config.toml
normalize_top_k = false
norm = "rmsnorm"
norm_place = "pre"
init_std_o = 0.0036
optimizer = "muon"
lr = 0.012
doc_mask = true
dataset = "wikipedia_en"
Below are experts of layer 10 (counted from 0) of a mixture-of-experts language model. Rows are named router (the router's row for the expert), down (a neuron's output weights, with its number) and show model dimensions 384-511. Each number is 128 + 32 x the weight over its row's rms, rounded and kept within 0 to 255. Numbers have three digits each.
Before each expert's rows: "comes before" lists some tokens at least twice as common just after its tokens as in all text. This comes from a sample of Wikipedia text that the model never trained on. Tokens count by the router's weight.

# expert 17
comes before: " the", " a", " his", " an", " this", " its"
router:079113147160124115075107078124121137155082153093101161129108193157136071111115116169153098157125214114110164137099135155184117116186126121138162062147124058152147099134156084127128150139108054141063206114096119105090194076163131145083141094124149122191120142127176194133111118153108112148160089093102150151080145161112170112176118132142170170140103100113178116202104119102185162143138
down0:103109170085092137110068125136091153135154076158103124097156068145167148104150177192137144190185059167141110128127147111102109146102129124071092124088150192121221104113108145112157175128140080109122171160115068141169163145134141111123130153127161165175111160148109102205126130068137136128171125098192157150119093168157053132121179189133123093125146067091043120149100017110104131137184
down1:132108146110096162110137155106103130149052112129167172102142134148111144114106124116127136103183089125104150130208115108117099131163098166119160167130187127140146128150105153141171155139137097171097149101195114189044097113060129137160139105085090166121101135133132140113179151082084140108113105134111098185162123060163152122145121127100138110156152106099105137128123168078158145112105
down2:095148063133106157150101122063156136143208124102153147082131094104178124096103135174125062148195096107113122186095169133099074119114174130101139118129100114108094099150078136166119172121103097161067175108178092095109147155108127149135103163132178135105142150107120163168156147112138154124121101125123081156092164084093142155134119092148123139175083078158112141138138142150172094143176
down3:094152172150079167109073111129103141118131130128117101190137095142098154100130154079177171140157164118155130139136162214139122184116137170066167105156110115132130174125162188126084145129078114149131132149109154111118093165119154171092070155129151173116112113063121165103170104111082102122104096122108141128144126136159107139113139112112094157041121132194141062133108121144120142153220
down4:141109130138111138154119154130160160132178181202160168135180123169117101131106144122157111087124070171079143123178099128128157183197102122147127110151181154094122109136128091113152180123120133086137160159085140104154121064128095120184071137126109072133104180176163095107121112124132128102176136117115211149134099080107102162111204111121079080092177154129131164129132145156163151120126
down5:094158140086163128099144141086111089144190093158104179129140118144137195163155123153143190140163111095090183186142143107160125155092104169135139141092181102160134109150159151155137167124133110095127119147119078146112165142088139027188141144129115141126120128099086124105115144105161079097107123129127128129055138135138120120144106135127137194108116094131096119170116100144082123038110
down6:115107086094093149158136140099172168102177072117137097117110164131156122151131126066149134084200057099145158103085105138067123137139094174130199149110117114115146179137161150108144152156131121114120146147113147111114110039113119115158179136169128132157085150096119113126115120077118153181147117125091152125140123164167130131108099151129141143136117152122055126098147135121125125092128
down7:167127142174176150112148175141124083188107108107050176131122111132154131117103093107130123129152132120140139177126174161162130099166133138124122208174150142110192112108107131138174160146154131146123119159182121148153138099087170150136082103156112090136148141128162106044123167086156098106183138139119123162150078132207140168121132104067111166171137121116124113128153176101174078131114
down8:153145151107128079119121081166137125155175066140124093213152105135131093171122130145105134111124130166150168170165088134167155087159062145193150085068153132069100117129093115162115143107111143089102175087137133129144146143152123158089180105127082099157195119206153080143141137157166187113095067177139075119115112112094133115097167149096128147101121107103103141155142117112084155103124
down9:101150115145138089139121126141141106170161128081082108088143074079201073086151200136114073115123095149119124092116123141131135135136142144129116140036148171156118083142091159110105104079107163132154091116159128083103120130101124130134129137133168094105123101154114097131187085098122162054197137185217166138146081115090065114093137190156140188125153113118159163082137124146137177125102
down10:077138135141175114119135131145061134131123128136118118085133136184060115129139137101160105135166105116127177147130120170104186161102101141129148131073104102094204107173205091082174127176173109147124124158138139168147105114136116096181141153091163148127085128101089135102125115178073075159107120114137102203100086138131123099074103156155150144070146164163169105068125118125116144160134
down11:170153146178094132192110154127114098158092105167119180131197083099086150162119128206118140133197079184136195114152173110130150096081162098093146145131084133130083094101128149082123084093139087140100106160125140054173166130055157101105140114107180100107171087140143168100153110164193146113132142170110122152081082127165111111168105135041104124162095102094111069087125122142109175113165
down12:103113123111116135093146123111124152121107186135219175117120112152166123212109119130179139147136113202131189142118154137118131073121152179223117076159145091118131149124190130215121157151134088110118094139112080091129092183166080147150160166130158173105136153134087111102103152181127125141114105141154092070166097092131113083135122176137072145173142130032089173128119134116182175147125
down13:168188137091142203172099085146190131123190091127142069123145161075144149188094134128156129141117128164157199118121164108082140076111115122111128164142113094166166036127115100112170142130142165092144136111084125105234141110171150113116167121164096102115076122114092112096174138117161122096217090114061161122092148080088147124150151117101068138030197113156164169122123132103123129123093
down14:083098050117139098126115100181139113149155170144201193061155136147132158087168119120091167135169138118161115165196171128140115128114151118178086122160134110093087147151179146127118174126068104114173128189139124070090136163122082131112077133133131094117105113092129094100039139146164158132196102072138179127144109159094169163152164136121179121131179106075176128137058089131174058166163
down15:114156116159120134156116169164123128129135046143172099115131129112088161133081147172075154175155186155141148154147139118093149121098172073105082086108011211093160113125140145105073147170142096116121101122143094067151124117086144141151161101138110182131174085163108092132096121206063152130171140158104067110146108131120176120159191204148133106151103183131074111099132117139105081153148
down16:099129148114149138110048103134169100111088124126107145165109161082137093179113109150182058111103170096145101092113135179153136078128203146142141049075162141170124086094163060198142132177086198116129102034109116078132124117114147102143127060115057059138137157085093099144200094139171121170122123131102146114154175157143135086118161099149135139118128118099158177083145070097127104169119
down17:163139148188157156099090138122145109139101219152138104152166192096149122150152175143117082144136129121170151106070186146145123112197120132190164105140109114134152120122184119136145113122115091123130119106068154115138171148125092125129130116123145076150105163118123137085151103120047078153155151114089091133132117147075083123190113081146064148137142092150156090153108102175144163165159
down18:134086161162143071072121098113120141136128120167076058072130145117122180114126097179111143126129095134150120142158146167108119128085122121145151152103061211158081132146134105171146097127164162096129112175153172114132177111102158137107067136117110137097097179104077099110129117126116180076154134136144146049112104150155175087143083192140125098165119172153110085077076061188154138151102
down19:177122081118112137108156104143156167142104108135097140116167120137114138134045086152132128081165115187079148170114121104152093157187154116160101126181169151128099158120073098099105113177117137140146104124121069142141149149120180114138168182145174128178122117109172141162138154064124109092115186094088178158101131118108128079179137095126133172159136143150129167087129135133118128143137
down20:154152119103180126126164076089103155087147129186120126128108131105097125121131126164142151074113095144166129126090104136134118151118135115146202089112067127145068143180126148132116137081107156112131182141116126076144095171068095069142111120092107104148141116132103157106109124132121160122133148095127207115121129148096161108090150108147129139131096142142100164125107157184131136080124
down21:112127130114140154215106108100149198106164094137120182110134123175134112145091097102107079100191106114097114145106166137167129117112108122147127142129162123135185108195037082141123112145143109179144160127114136097104168140118117135147147105113175136095186069073176114099158133076127099109121105097130100100170172065144116116120120155110161071114129165096144138121157098061153158199157
down22:113115155174133167094096112103142115150104096156140155092161169134116093182133109114153152159102104120078120081069153107194129134148133134119136136128165179154135085132055146134109133173167152136098166069127126144076164090137169101135083137116099112130080107081177119167113124148126164061152177164091091117153189139135128187138108114116111131212148149110172111129115121092153145124154